config.toml
n_layer = 12
router_score = "sigmoid"
normalize_top_k = true
batch_tokens = [32768, 65536, 131072]
Below are experts of layer 9 (counted from 0) of a mixture-of-experts language model. Rows are named up (a neuron's input weights, with its number) and show model dimensions 0-255. Each number is 128 + 32 x the weight over its row's rms, rounded and kept within 0 to 255. Numbers have three digits each.
Before each expert's rows: a language model's description of what the expert responds to; "gets" lists some tokens that make up at least twice as much of what it gets as of all text. This comes from a sample of Wikipedia text that the model never trained on. Tokens count by the router's weight.

# expert 20
Description: Pipes, colons, dashes and spaces between numbers in tables and infobox stats, such as | in chart rows and score tables.
gets: " | ", "–", "; ", ": ", " ", ") | "
up0:135089125102078156106132155126095104139122110112159161132159098121133201139186153140085107184147145114146174113102123123175119088137114178106160197081122086128103115130190143103142166056149111116119151147112125153110109199139123136133183166106143084059160102093146155077157139122091115100098171088090082139094085141084128126140139131147091096094171085137118124196087087147078094161169125143112135142134131142165123124099138135145199077090129147098102091084105081144131111087124129128152163086130147093141114198109133119133080121116115173107117073120117129159091143105180103125155132121182167098058098143184169149204102180187104082093127127115135098114137129084122086081085149090190090159084141188121117104144142135121098163111184112164199170075089129066183106152115150
up1:075095164126145154134058099212154090093109130174119118125153118142160055091077160109151095075121130094147087116169094137144100103092146179146093138123128155112143160138154096084074068134181100118147162149117120180128100101143113122114082119168153102141118040076109109152151127141130159124149155110177110142053118084145122057136171088107183111117114100092137127149113155166194180150130094135168141139084128166103124106100154158128111161160093108132139115084165121145215146120163153123165172140153164123070062104155183177111099101187145146181097193103133141121055106132133133128148117104167138168189180122089143155103135106157123131149098178112087126155125164096131117088147111175127140147094053056149126167166114134124156091148108129155166151135084101097178140162142148
up2:138110178154120110122140106129146112108105124070070103169171136161102140170162134085143085106087119071130112100060067146142095136185153097166203106141119173122149110130178161090139108126122136114053093121143165164114135170137177164142175076147139166124091135094157077094147145141114133119114120082059108035146094173127190157116126126111078082167084121136151123171052194134142103138167084172126065179109192187128114141124138169125082136131116121080178118083123098125135137158125139113133198135089168089124108127120155173090153125129154074137151079105104086145122075093147112076119114162147135128132126057105168178165151129151147129103070128158146056079104138130157102087154111130117111064174083165164108152114097155131121129127155112117140147112090121102101099126183154
up3:090127134118194127086098123132192103147176096136142106120140156197138106125145096066152089148158184171133133182165150135076085127135104050217083132145120188166162065129061112090116128190132086196147116162095147108109177082109076184175119093105127139120109113107128130102161147178146143130113147198143122132142146133052114138101137108134133116119088132163139147120124128169094121129136129097048160106169146089141130080152114117185100115111102097144052092113169164116120136163144179158122126169148110129101105135039126149152135061153163119151185169124096113159099154100181117182086103142128107133157134081138118115146132100186089108142077146139150110140142117180159154117143155063186115161094145115140165115143132135099126154097100094091120154115085104103155136091115051
up4:086107086095171160088155139163154145142113036169148067125131103158110125102099208121205107161118097187139058147146118167105121132123094137114109138141116103169142075109164124114046225108092124098166129103084160190099217134130142146143096078180255109127127129133105087130142122146112060089108155135111150106098124111092094108165182050116144143124103161153130085137068205122118179130186136107093114160134083154119132096173159130097116149140133128107082127142118122113123122132163138130132072082099110122183089098155150158112087079179160167139089142157155097143091122131093109076126150127116119139118123105154137089176108112114122130103075144131113129150154134104175195149148133112093149125099165148147136146180068128121117137138116132121131106161085138099149107112147157
up5:090109132133123102121119121169088118059079137168145096126189116140140141094127132158105095050136151102208187132142028133081125165149099160133101201139163170144065094147130127130149110159113109104105107129114155110119158089110076083099089087163071141115128185180134094136115101058146151065130160140188160175117143174127086129109142094119115144122151127136159127105143125102156122135063136141089100175101107102124115138197139162132151124180183114106210173168098130163150160101145106153101103121140145112117125145147124152069131172097174101155184183191108147141153097097116066097122126121123116140109164145084067178128131162116088143108157110104123153196092107133179131195165096110098112111127117104149155101077132143205127114166154132165143150140123064108170126129118185
up6:125203106163078139109067146110110202062133030057086096148190110121108115118128080154149126115105175132145161121188137063102152171124130096140113051166145122158176143096093121092145184141155111148079169154075098148130083098132163156120155152149143110133145097086147118135136113096125079125144112177105195100146168140128160139108148146128111106139151199140111106140149070179070142155162135127077155079124187127080079072119115077171133130139166165088113129118176115119137161123147165134120127113159155126110118084100123089091143154107127137102121197099118089140151105154140155131128077161193143126144117162175134160104117143108166114097178120114140120099098134166192166086126082127122144156121143142073075096139090170169141162099102091178118147147113098077167092113112201
up7:151097103087192145116158126116110119122124135202139155128168074132089139076181130133143163141106074086097133128140157127201122107190124131111175155169144140150125181114170141135100173146078068000136144125105111121102122174107110200174119093059139168177104132120170131109155082072196110087109083146111120143173121111143109107193155110138132121081111112144122138131103100149132166155091157126094138139097124167122163146145176164113148171147136168177129138119065157128180092140071079123083169138108131159142139140117144154122106137113109157147138126089156084130153109092099160118108116118128144202137093094082133157137187085100094088149109172125102104175136140085123149179115126185156087136125163162145148070156069151138131193074189159123097098133134075113145125161080094
up8:181167093128135055074117210098143151175179135148076165096138098117090128124154168111148121181148116031164147163089124100113112122142123058056070135163143101110056121122132143114194116093125087116141127205091138114108112085153139131208124124145084138101118128171155142135178085116124110132141090098080148144076082117152133100123059186204194083081137140126115127135154092188118115098086153117131158106140117132073144160113145083150121158120147134113109123094132081135151125114109128139166162120061100088092188108153130142114144153162160152165151110157098182082103163183192142161168137093107145123129149167089137167144104120116092186152118129117174148111113117160127133079086109133108088121149155150161127118085108109108158144166175108108154129109146128090088058158105095
up9:100177176114119097139127150112147090171104090092150139102119105162130064161178090131121131146153098170066127145100140096157121077108097201162109190085149076113146121147153114104126150095086165090112165175129081139064099098159136141111074160122027121126102101117123128100141139134141103102128137175115087161126085072134094106148142145157092136144101047157133162110111094095136088106074119126201186159130191100130108106147109120118164112162120134139058066126079109127158159076119063149083120148131148141107157191155142124159122117140121125129174118147106182208069147149142100104106163162186085035120122133127167168109075109144097105154140184069123115177130120120109126155132163119109142141133119182121161106124073151174188139117150132128150134112072126091162109167166152
up10:110147122147110064162141141165207132154087101081075142111121144172108192130222193147138116144144077108118066162130101088134100091129154031125156121134116065076089076129143121046092130088073099122114111160128120150116149121150152122084103113131172123149211069134160110120149120151132136164126156168155139179124116127120119134135065131093110184152146163107134114152122098097099144156108124128146141166161121178065153100074126183123135126143107101163130096122134144146218081078157131137151158127137128107151144148102081128058159136086102103111151130122124141134169197151141165124109126124178111186052112121102119137116161096089119112166096133170069096149102151128163160082183106142125138102147195160146156124118179140191148132130182139115097129061127083102107123141160116
up11:140159098146073126140131103184115131048159084118130147100113112139102169179168163174114083108114133159101129145140140111134108125116135105098129133184144123146090097099088109106125208151155073144141199144067111118152037129104166167155070078111076106113122106129099153110175143119081139103153074139050116189163109155136101067105185092165088113157208113092167095156094117112130121124143120121145093094093139089148103133135129134130115164074175151126198169156131099110143124123129136132149109108052125102155168176176124192152123147169191188144051087110115100157129095157046112131162076098128133114133116145140082166129077163201094152186150159145142129130124133140197107135154124136124165173126141130112159146133149127096175147118145116086097100091100155101101149106134120
up12:134101120128201152108138146149097148116190142118080173110136154105138119125106122122139150108164107176121143185091099134175151082108158127140098125157105187092138150146024107129164123159193151096081058210188194146152152122140166125063111166127165158127110180051141192124155160119173038127102125114143131131102188130112173135138150114107144095156127146124164171114113110148123086115192133107164122103080141081126149129115124121127180105148104104128151147161160102112108120127151106091174153129082134073102111127107144126112175108145152100145093101168125090146062085111135160101082116134072103101130145178089163124131110133075134142130121106143076049081156129178121039128130141081146108168151114106150145192088084175110072142122092136086141178112159141165118134086123124
up13:050082197086164100076220142127124165147178114079181110128121059130190119125076131138137134134119133089142134136081090102074133083095157088112142096116089144168134114120118136124149171106131137117135147142091120141111140194126162129141161151162159139121153078144160101142172077068132131160120146180124179147065034131108162101058186107167099161106122116144086132102133074160150078064102194095131140201142141157175097095119117164191111153125106113102135160130136208074128131123168121113145142103116136099126139102142098144135184113073119055112132105151140120184067127155141127138151121132161139113118155130165140156119153104131168102111133144093094152124185165110152161093127118112144138104085159072121190093171175155142163104113161158071139101093148168094165099132136122
up14:111168143130124123111099066170126149128152133145133149131146173157088122127119141153143177154116166119200112120165137064122111103117107109076105152088125121138120032094082080130081147115139082177178162133114128186139104209099127146143117089128094147111171083083141110129116138144070093078151106088172081123079142098184132050116124172122098127068127142107147119120071151171092125110075136152080142182132128126163109138151160126136124156103091162100132149120204134165132157115120124136107123062090220134153085186168163142099136101155111134161105125062112123190140139127107160125144117095063110073176122123154128083151082139182171109106176126088184136117065144125118158155171162092095119140113099127102104151146088214142136121138155145141120148157174159081173174089122162
up15:170164124112138153127140138147147158166127091063144096124164122150129172171188157149102101137132133085140086149065049121183163134124073163183111128167173126138116111109120120167073157155113121135121110156158130092152121146117152137162134136077131150141162130139088100112097139176104109080079098122134158136106114130100107100184090136142083101119175167119029123155102106147133090165088141103103126088153079185138106107146143105120078145127100210135074101104102114101170137146071123080118166148128096125150161128166151134079173124118148158119172077116124144057169174088204176078142167068090161068126040106160112111127171125135177122160139102131137081095120085168143136091176180088158095139062123142120111135112130114149072096132133097134141122065122110173103079074149154
up16:074083135096122195135105146155153075160089093139119114181145167156118115113050145110098147140135131126136117156169099123190132126092104048114138107137144128135137017154128088100143093114100133142170144183070182124143112128177113144131093117081134152139113097062171144152138116121076157176190121077130126126148136112117142117091149106161117076129148120109150151118097091169093181139070124123102133097097150095068119134069157175122147136144113146059144171111075175156125105135102182112109132122184180089112120142172144166143110157136119150180084137179090152162132139166103143112113168077117093182067155133127143187142100115154111061116092169162155151191112130133158118154149042139121101194168149184161098127106103088145160137110188104119146145131113127139207151145135097
up17:106142108129129171141117093123110115167156122116204165096129132058125107107126129159128124116110111094118097107168132175119126202177197134136083159104130110131139037141075154119112131141082138115170107129140157147192102098146112058122129101119067107093128140114123129212134124163178150092135145069074148140101126133080112085093149125109111192129058136106097144072108091077140172131122162157111200124200097087096094098126091132182186117117163094195179103185135137094086120126115098112164124108139210137145140147177098149162098149166152160188079142132167137112167093087114102143144129127076174140125155115157163043137165084166135127135153141120142099115136128120170106132192095086074144113169146124087129074125130108135145081144111081137122125080166157129146148084155149
up18:087129131163118178145084110094116098080130193171135131188161104139123122138135155096127154084113190105105111128104043094090107175118178129123181066154065132116121036156054152142113106137133176088132089134083133129121125120089201145154128075171098136099162156091118086110094123149143182064078081182141142145107100133111128120074115176051100151141160128120146122143154122131176156119107155180146115089098143159105090136146127135117110124129139044130153143139135119122084129161152106136192123093197144105114158119111133105076170139159164132124175129145184157066181104103099099083125092123127153165093102093121119135119168084187121136109158137138097144138066170228183164119149135124138141158144131091173090153127138155146171165125140121141135147123203101136148111120129174
up19:145138110122118123118114134133131144173118083190179136151255165113194078160105043074064133180172129127113128163122067108124076090124156172122140172141072175134143119144111072152130086122138116176155150116109080153109125215099115169108133136104164178080140078134160067060189142100098149098101136124085103142154129095140124148110085120147165133168083131096070132138132106126104115169131079168118096102130072110129127089112112114089136110173166142185202144163152118148134132055114110174112108110125139113111121151109122127106137108123159099063126139159114111077121093097125074123108165128165136127145123116135135137076171109189127078184125133126090169134083155115191111131082110117112112146158157171131135161115156179169170119118149156134112152145178134103167140141120067
up20:146104118126088092129072178096114110130071154105112144102126202119144088145086169142160134134100093120054110158110116129168176127122080164097155162111134121154139080131158071093150117082105136064124119139139150113121093145165142145101069157158175117090121179125180090173133093152146201115101155099100144135162122088139148139115100133162126083127183078127161084120172082126161155116123164128113160128139145072160112172078173116125081103130125142193051054120158105113110178095156163090107156178113093144140105118093180128171165179056099104139083053114170091111111078111123081125116177105106124107132113099128136113130148067166126115070097137104121112132093136129116181103108113187110154140098142071152181150191153112100128176123171208125112147092103138193141094152117135
up21:128087113180104113157090134139148135103073122192125153128086104164155148094130104177144118118159149167099139115162127123125139109095133142108101121110119126138152107175144066109058093204158153096136073103195112107128131072114129118074123138157148102104147100164130179126104076122158184116181192127149106119147178171161093121130049129077173134189081121175142173128163126097142133141124136119163140124134121190151155154185072141111102155125123057115137169186131140106056168146128125086133109113126161144125188133180128124120096147148195118154115201112158146107154092101141141153153152122147142205181084165148133128135172104147131127084162108156107162144151071164130047137134111034105121186156148100105132085103155091123212144104126137067138114134151142135103113083113184
up22:152106160167109151088120185159086114135085134071155094125105104147087128132138115150151124145142092135093122182150154125134127193133082116177117171096169151188129130148089104116178219126120109155128124172131169121043148085125138162126130216099148115132143133160106167106136094141206100164141083129093183094122180152195111156149141126111167126155167126130171114131163142117172121130118141103114078116076085101164089084088114158158105119193178151174121133167152188157130190149117155132132105083098107121127144177140118167175188147143136121072110141130135154077135044127132082090090117166043138091080118120115149147135135073156149069136092177069076123091099121076109132139113081074111112156148141165077098169140176108130113124154106112115089125122101149087118159151134153
up23:137090133090132105179162078080121127160137147114157119146145156161159126143111112117092154167107107115140089183075082137121120156161125148096099136148129170151145075141068157143135092077145141130182174077119088136184101170139088155107121160145151139164157117189149070194198073146124053074091143116127089093152122102118123135148184160187147107134077121065165145173117127141147143146109111156133139116189112112146151142170177123129114091094116132117176184105109161110122139080207112170064082137131148170165093155090124157136154168156170132151136112153164180129148107156148147123154135130146105104130092096221125212168199168118095130114174144174121131071057187107134122129060120076136117084145121111134110127082145111086153140116124146132062125182151123147105117142116164
up24:115098118106160113096143153190177135123169125121145154152111090128118181251188187074156140103148107162162160088159058125165102119090103159152075139134140115057118165142167100129113087158113102117103161116164093119114151104144082146173145139063091141155078124082142178117116078107131117105161102144115133109109147103125108135200117146134156147139114150187098140139128134210147067118108088160133154131084164115158109161119090107148095172097071142081085156088174131146184100112137104139061151126142134093132109182120126085186125178104119123155174130104091082130081122139107089146116131122163113132150117169151134111169091158178097127167114143168122113157107140083179137152098118103111162149103119108094145112162122120061127128105129133155139110057039099121205132122065067
up25:094111114153146102117149146146136137092151140137143192115135136118123179158205183175128139121131164087178180104092129140135152172153150130098110162104175116101180138073153147109133106151127071100185104180143117105151151053147113138088109160144137173094137113112149109091072149075120109111127152093121145102155146123132068196113086120108153187074125092142094130158107211156126094141167130106137116136086150128138142077120154121127139133108114139110126067150101157108168111110102099136139166127167126106141129094138129079118072150133156090235110075105120129106144155044156142118171124157123112127174156158100100159105132123087134152173069140133154104146091164089175131187116133117135173120127126163121197099112078141152125114139090164097073105179200168147183153095062021
up26:134126178083137151112108077074176120062113136103209095115138131150178133100129145150144159070107107133116193160086063124114095020162150152163120198124150131132153074124117095081187135137111049146160130090118123119153113145166128146127088080202137092091129100117123209120160118108149152155117111077141139107112152110049078108124086124139122154121151102152177121139057144138093184141135125136153143134113172119090187180168128163150102099134114157071143111146132102115162093148114083130136153102131159131122166174130072173128089143145125083118108149099169132151113137105166201130128180184122068146138181206102120143048149127189086085137147122046110122125135137116121091121141117131104125145169109075143163092151103117155129119105110135107127174175151129121108125141134141
up27:121118130102124142137160122136136103126121074130148118198172163166165088204128133125203125088126157106169149113148116172107094141122150120132131189118147123125148068151121096157140069064117073121111097117160093167136105097143138109139115095173157120122141105110092170086112114122101084062098132170159100144151106074137150158092200166104121163128161164147116120147154167123154151169080101099068101111085145124044113118133143133131128084121080123120125087036202175123161184050181139073178105077147088123156166147113165106165127104144126083093189141138162088096164114068120107107174097122117120099149159148151122123155118129115128056098113116206155082125152097157174141129113196082186145152151085160119126107168193152140131143095154142138134110086170122146087133101133136
up28:068127050110126094170121095122056107130080051117073112111115150106163151127120148141077102117127128079118158090083134111136118122153162127125104124155137080132123066093064183130171158108119086062172110131129083111179097116164100111142095114137139171173101186111212155147168134144153134085172117172114160151190173143124124115185117141129155078121147179184120104151078124140100108157163114127078107088047186121171113082142132126080115112089185164137119169110109103125103089104164158104118097117060166180126146139095073086204094116109116133096145125144116119187138107179149129052144124082143132148161100132128066156125105135144103180189138106142148112122156103134139177172098085103100153136148148120152118115093078152137107135133163113143170134133082162143150138173096178
up29:173160135151115076121108140118163112215096139121167159132121096085115132134104109087152239084141104191114086056124096107100068137150138136136100112118115043121142161159031153127092154070187149144152098147107120140073173140117131148126201147135079096139136129089145086168132144160079189105207147113087146159092088095151120123164129127122169102120151124111120166146166121117122159117174078122167107122111139099125149113107166105162093124186083124147142094074110169173121137121096082167115127136114128136186105101098139114141155115134135132120184120126119151061098165140173106177096143105161102156185136148120120156108091129186143106176129121157107113118128118099119160112066094150098114137108208173097139075094151172177092139136087161088127095101163155121139142092057138
up30:111116114134194104134099139149140118133114137140107162141140113130101132104190172144067111161171127096140127140104111115177098134167107143169109118106110088090165084076188092158074129146127165083119132225089130147156095128157111135105093148194102143138156123063101097168072086109118075146114144110153090163115092072110139161127151134147146104117156112155130185173098114070164101096182147064124123111124142073184064166148140128077104111133159124108123099181092056098178200086147084116139182141141107155075152125182181159117124149115112092127085060138202167080111161143161114121144135195135139103109134128141093222183081121125147129127133121110106176157099154124159120142109122154183127100062147076123121104131123119143120130135125160163164135133155153132193124185123083
up31:115116106121102080111097149096136160153171101127099075060091095155142124206139067118180175170153112116152144118145078141142163135107156083114154087086126121089091135109103106136144085102157163096091178123146101110079123140120123145156026105158123086148127126115159171148192116120129076130127115097183124175175135107202143149130089173104090092102115171127168097130075143118081076146162125123102110146197093145101130119151148139118138152132121132131116072138151144087124172089086128068120170057135154106171070095104136103188122114110104136124114201148111086136135106076124132176152095120132076155115155211119157168131090147167067122169137115141152104126089154078116150093136108133153133110149121175096148191167107177135124167161083146096136076132122073132118171119036121
up32:130105082153142138155126186096162075094106118144110148096135129105095068179170140094085190101104252093142095103193135158177090111083153145094166081169123112142208116147104125126125094090072145097126089126114107142202143139143120155108101125099148130144157152112089141138084158152154119134098074095123117146158124171135186174122114149122149140115110094166174134122070109094115133176087163122118165114088101105143153140092176130135076176163124119139197118178175182143164118163149109113151122060102130131096146127113125104138162113148148106056150133157082040093116153163110125101134161136171137086094210074181086096152134159121128124112145105141143105123076162127130094096129186113053051105138112113136121160125162143180173145146136135131127133080141132112099129122160080
up33:153126165083147120135088138091130141163091059103163057157128141139098139047134111124119123127063096174092075122100106118163134105125223141193124091168151166101132115143153125155114090086141123181136126168116139115113102134129085114169088152151150165183157141114114095169087164142143188128155113088125109116144147128131163046168126073158210084089103111127115128145115104111118123155184106154157164153114145120107198098129128087153144154092092190109140220127107127141108069117127130120126167140136097102091172073145159144143093139080134163111134098158104155155159084112098128109148155133167113185133142091143188134109112122177116077149091107187133143201121156148120136140163105137113138117136212091107183141139149149175112138106172101149155177121140133122124131202061050
up34:156085157185129126136149094172141182130123155050070111164157158122149140138134147127132118152108157092140061155067151072088082075138195097182136128161104155126129070101099126083166129097096152165109116178120088102154102141091149158122140122177152095143147179098117091108043154151139111118154145140119129129115057115115099056087110106123108095134169125159156114172090123132153147151103118172140129095110130174129074125072101151069095108141113085034169155060215111107116154100195087155197129185158154194050145123119095154126191173101145143128143127132140174115164138127098156109128148088086151159153154124128116133116156109136148130148069089119136128098128131135091114145160134140123157097128091121146113106112117141119129130090176219103143160142171148188082131128149148
up35:123134084126065074168141177092142204131098101131152060133136136118143088129122149132119117084110145177115117171199153109101134173136124125156153133120052167144181124117143068095120100159124140132071179119148148123090123127147132132113109060173067118153108176082170127149090132165165143165082166126124132110178115114143118072132138135136096110108128090090155157120086050152195137167133110158131165117122128153098099118108141118125131106186115100066137074188134153124082120147140118131078124218113148176103133049158154156097134061115141097116143120097150175189073145128132159150085065093098097192151145119132146127164175141157174128152172118167094133165182137131077115080155170064103122157127138109092123149189157137141111175124194141146117118133100140132084110079088127
up36:157140175129098195182152137139148190159102129128077144123119148124123135096101095072177082086160141140123130152099148068070139110127141179149135078143117135093123067057087137067089157093142089159113166166121142111077106125122129162039149161098165111099119119145151113176129111131165070129139121139176142082121126131160116170085100136174139131122095084132137155148148155080199148150128123136118095117156149203146111137145153163099132135112090154108122135127084163156132104116135135162154112127053133135061134145123149155087092121149141167187152151133150078044164085159083145098098136129128163189159101091093148096102091080137100107126113107091100186168141153118122117052104141187153172071142128121089202070083088142122104139149144170092095123168165131146203123140138173
up37:114114050199119117096129122145175153145137139089096130150131154134126062156157167140120117115164084181072129178168136169132177102042180135118085072117107132157140079132151156099099116093124132169143110149166125122103173068156124141157146148121159099146170138107094111102096128164151179112105074165096165127115122176065075121182130056136092089137119149167122110123119082134140157180181084174175142103087139128087076119105107182098097107101175126080140178155150081131097164179143124078081138105186094135138090156139132118166172151114120155129106133138145185146095132121080061060102122100106143171130127092080140158094099083096143131129089120096173169129107099126125128155149103134129164097108151112143097096053145183171093107102092149076148159113168103151105131090182167
up38:175111162158150139149107165146164185102067135088152153120129121134122132130052145171120088138145126170130116100108174131122145143102123050172143127136111125092121070061138139088099141107076150066111090114154112145101116079130107130120058156081166130112071025121106123170122147075184132124131074099152126162145149137133115117090141098129135185148094096134118087162141152130167149149066123160085150118142115083155132090116118185151123164174153105161110099095083129138136124070180138144067155061105199128135081151140148080101118150118158098134134127121178124131112134145103116158106162127160146146148179063164194154123173120144113084175118174155137120104133131140122130173160160149094137169086117112149131130134188173080137090113188110104169082144103103041064170197103097
up39:110113096161077127096185169143125134110128127121108158157139140148120094122159127076121115100177142116152098148123053205148124169118084123136094155134116088214155075157153158111121099118097134152161117083118095111163107148149181101144154097126119163059172102109151073105142152142161084129135140097138132089150147098148124106073159170158119129132126080184115188149196083136166156092153177112147120085108116119124165145104108154107127096043093184126189175166116130144121198126115093149124096086146103113177068118094122108167134131143128100132085099104105159150125156100107170114156139143146087161085167145137133157147130090147195106141086136172094215123100135096055141206136158144107171156116103068146133128175146130107149142200189156167114073104147131074058118118101139
up40:117169112175077170085102116140151139081153106109127154171156101179154140102144158119080128155136093109122138131155149089209118159147122096102212089151140202149083106114147147062088144078143131119154155100100132144120144151141126065148169157126156115058129092151181119148161119115161172146092076051100170116101089120162126158129136148179146146105188111127076082071121111138097100095075125131126100107133132174109099069125104178126125160095115079169075178081084107086108112078131076107136107093123171090139067127169089116144081119162095089158165098115152137139103171074137097130140140177182146097076171144104114116164130163175163053072101157079131161140079138116113128109124124142141117123118129121135166139117158133130128158110146143174126080128165165157230125158112163
up41:093190140111092142156143102179175153079107174082146106085137049154103091090177173165147154110118116131111056138137125080144164089202113181212158161100173123124097103137145148116086144142145117159137152076115151071186106125133117174179070143152135153145165143108136071146103175159127135210146084121215088091204144151077126074138163143147153126154145135119132120119087105073150153122110137153108109145113106174122163110125094152126093102154154147130151095134159112096130090180098071123127131133089137132090126112200141112130138156125171111160125128092140092140143146164125160143077136154161185181090169101088123141155108069081119087123158094065093125108116123200086159133095097125160104093151074108133136135109094115102145106114146164128175097124180089115097092074130120
up42:178095179180118155083118101113121065167122151113112142151101142176117131131155164130143171156155163169083159091177102163118136074109163075120102087117137099160149101167128130138098144154103132151123202099148091162124123107168122181162124149138166073126138190141096121162071167088082138088079095068075141127149096083186069140124129149149113126057165148167092150139100081151129116108132122193153117093183089118128153074171113143059069096056137120104179108151174131148099141095119101125120098136180139145121053103123131101112148142111161085127137160103167116150141175131135140092181128134169128154118133145153164169143146178163123133164156148074117071138101113193109095096154136044117189123123180100112135124085106152076092070133187158100109130086115165131129088105110125
up43:146145150104150152153129078156143129170150112175117120127197161139078126166123122144123083128114114161105116121086163137105155115166120144181100118139159132109123025132145170072110167125128182131098094120159112153142183099162146106145073143140155078065184109062118146126119126130123145072129136128159094142137140038104151178175172120190132154132110180128146037139149158148140143141120086135110139060197151123117150138105126081052133125183081092124132117114099177126113093164105110138115161135108105140100078126137125098157123138071119187140128091121061110121130126145165053120179146092125212129130130167051145217105156139184163124117091141157152086112137125108105173127142076156134130199158125101127185155160139101167096122086159118136131138120138120155163186106100095
up44:151113093207113095118098158112142189203107146098123132161146167104084140116071098108173076139209187143162155125095132140105111115193176055160139117129093206138131136073118112122169079146146144160117092067129150099083106147137128148109174140105133137087131177130128129152109146165057153119134143121107115083116180094092100175075075202121192124132113177142101147164171146108105143147118059126165112114079131110177100135093104142145136077100087118120173104101231144122148102094125171157095188172113081190078117136119140137104101164124118066111132157111132104146139119110111154108139092111116184175092170095209157169124128113157115153169140103113131155146180094090169179153121119116092132130124124106086121161140106137137126100088109166151104173127161139097118158132138124
up45:081108110204105140124104088144121142103170092195131180172152103108119151173107097142132142140136140154156135077086133113132096083156142116141141082143124157095122108171108102081100175102146176077102165120169141137085170114136141121109192105137044140083139082153097191166134159176125164139135109138184125109093211090111198177111154128091142159210089108108124121151149157136114102085072158145164155147105143171126135155121082134172109131124150103081170099094133129133146092147196148126165155113151089093115163177079096133109163129050130094097159171158119103093070106132149086118164107056156122187120106160148120098124165123089159067156129144143077107152073132152143083133121081063148074124155163175149176187148152175138134149124174090110137137118159151109128133156103128
up46:136191122161126098158078124089135129125080108095159124142134153214130081115106170146120100182121094122123140148115099218085129139159044164135126157157147087094124111106159117154078085158122141133146117094153134108157130155155130150098130105118138069118144066096155115142128152146075079145132142134104112136159103098113140149067123093184175128140132153124123093100128128159147087124115103060190128108144147123121072150096170111123137085083107158125107076139126088118137089132155071123194120059177094145108081186099180142146113128100189115111176139112147152148180114168139133117122139115077134147124110160138179085121126150230029095104095194053120140149094104204105148093113107109129136143142118116116114084129095181109077163096149144116121113122165138184192098120147181
up47:161143129104142112061149127131071153182108057156090131095132157150105155064173133090098136155165146098129122088099209093175110068162086191164164150126149131098137118138167066132120103126107094134114223130140097124133151140089108163147156156126145090107096134118111106140140089111098045153124138082042060134145119126177074127196142117150157113108093081132135166092146083116074076136150082173152136131122096171148110168115148154204152183088135185102108157118148111181171102073114095072069097138110141114150164116086123147147156105153094142180119108185077126148120163145140112187088149128137156150114127128135116106154099125168104114088110092133172161125160167110124086134138146142145148112065114138154128133193100162130106194143122153115137127123100127075131203131115144
up48:175158106050125131127074150134088164127139166094182142079092127146145164111129108064089133113161168122158114098112105114144081089109102179165137124107117142097098112170155190205150127166097106127161183157181067091143087128161114167156107088079078136092112096084128166125144110164147100151080102184109120155118165142104092117110185113136119104069149199145108095137152184134073156182138138142151127122066119102128133099111137088146064099122175084118163097112125138112174134121075126084147128143163198080172108097181152144122063107133184109156142099134087120123033093120092091158119170116133073081096117147145145126136161147098213087099156112143135146122092107121141188112123131148142079118113173084126127104132142183096137150155143155105133081097158124169111076145161114
up49:103026111122190143142176093125105119134195174123089089195132126113163200166121178131107110048117139062154108141144122101164149177069173095125128076229143068106143094140137079060125102082130138142098129173130085079204096107158140094136170100144042102190136142135113081097137106141119105164173146153104114078154108135123131096193101095161125155124191136162129134126170101125134113082168157160127103097138121185119138122165166146121108107073120139122122112146102088077142132122094118149150101099153119110115147103132080121130096187160125210113152100163150134144212169085122099127123151068123106142141165142103099065098110098157096122103176115102163079136143136127079107116122131087132114158128144141111150105093164121113135170138102155127145137138138118127158161140091096
up50:169170117184142098163133161086148175158195187114137114112138131182107133115168154111161101108145103089225101146107101186141068159144147103115126100135092126123164067138212136067103168136107112131105169157118130114122131161111109108162118168140159127104111137137130083156152110171109105148130118148097126109071139122094138074145126093058103122165098143115180095167070129110106122117152120103069132104093087142149115141134177085135128159079177117099127114098129159127135153159083059136131142144076049176139137141200095140084142129156056115094120123172102149078078190123131163164090134072162096101141117101117122205114101147096149136114146122118161100131128140159201140160087095158188112132164136187103040164086094169099134195130137168139137104105112084121097122127133114
up51:171177099121186154115136202136095128131064087111072071052143047181141104056166198144119136141106172211083135125180083124165109138142169091117091140083107157160112136100133143174123071150168148123146127143134145105092107093141140130120125148162103178106102155053071129117049082150138122113132146133125154132085130148150134124099161122155134113133120155124078177122098137089118094173108134168089087139097086165146135171093151177153172108129131099120182101155077154067145092126125095152122159091167120097143116142133144116153115056118160167113151092168127118079134145129095122065153179158113150146138135127140108146110064094138149053149111147178129117138125124133132216061130111116160099153125117126075145154111143130106164178098102115134119135157140126099071082179181144
up52:176117116038107102119156125126152041113105058104181126122056105113138171176112123138142126045079143102093121060097096161097102141083087084191169091120137195199105111152117145119072141141153129149159178164099108139169134120132107175090136117196144065137141077101190131144128157164164106087176102121126135154102121121173088141163113133155115169177156127140094126166146189145138199128090121123145166197069128097112119168116152098154106072108117102106209116136098155150082152124135129131112136125124152107116082108126132109113150167076140182129125111082147135148115116152155186126123118084095153109053144115051094160116122128142175114106156116120139101172162099162153130153144110111135150176164108152118181092134170139147178150101129141128113100168094145167130107120079144
up53:103100107125094044129135073161154127109114118174160106141134152171124146123149117093124079136126107148149171129088171092115123096166143070168168132140115103077119079085148162095132070072125173198137138163177105117092160196153113170157104115147130149111109102117115125148133138140079143150133076116096145188146102089107094135103087145182101161112137110140108136079148099157138139140103137158137124128109117114121121093118061123179115122115147144092210161144190163118152113149123114124105147157079118154175094124204161156184091104093195105187150111170191175059081146048120099174156137106083113152100085087115134146173116182138134080158152098063106126095096165098070081128126086141143107133132185203163149085104161144166175136173098133125130120098107108102140124094108086
up54:114162066148094175092154148122064140164124148164109098088142171154149180112134045143138127104078119145181127125129159143139120149110112060129131170168097125160143123190098100115118098103136148131112152061138147156125120156123162177113105149134148059118122172163080084118110163136092180174128135114153102142104179182169150103064130156091082100126108112128137073143139084122102113132137091126161118133126098131071092178103125139108165089222104076145141120097165181098144117131162098124182107100097071161100176102115157186150089079157114132112112153170074089135074122147128061089130137088139152147095080098089169196134148163118079107118147088186135160122072127155133086096106127122059110103156147122174141104110119087114118188141122129193162122117181135101135173195141145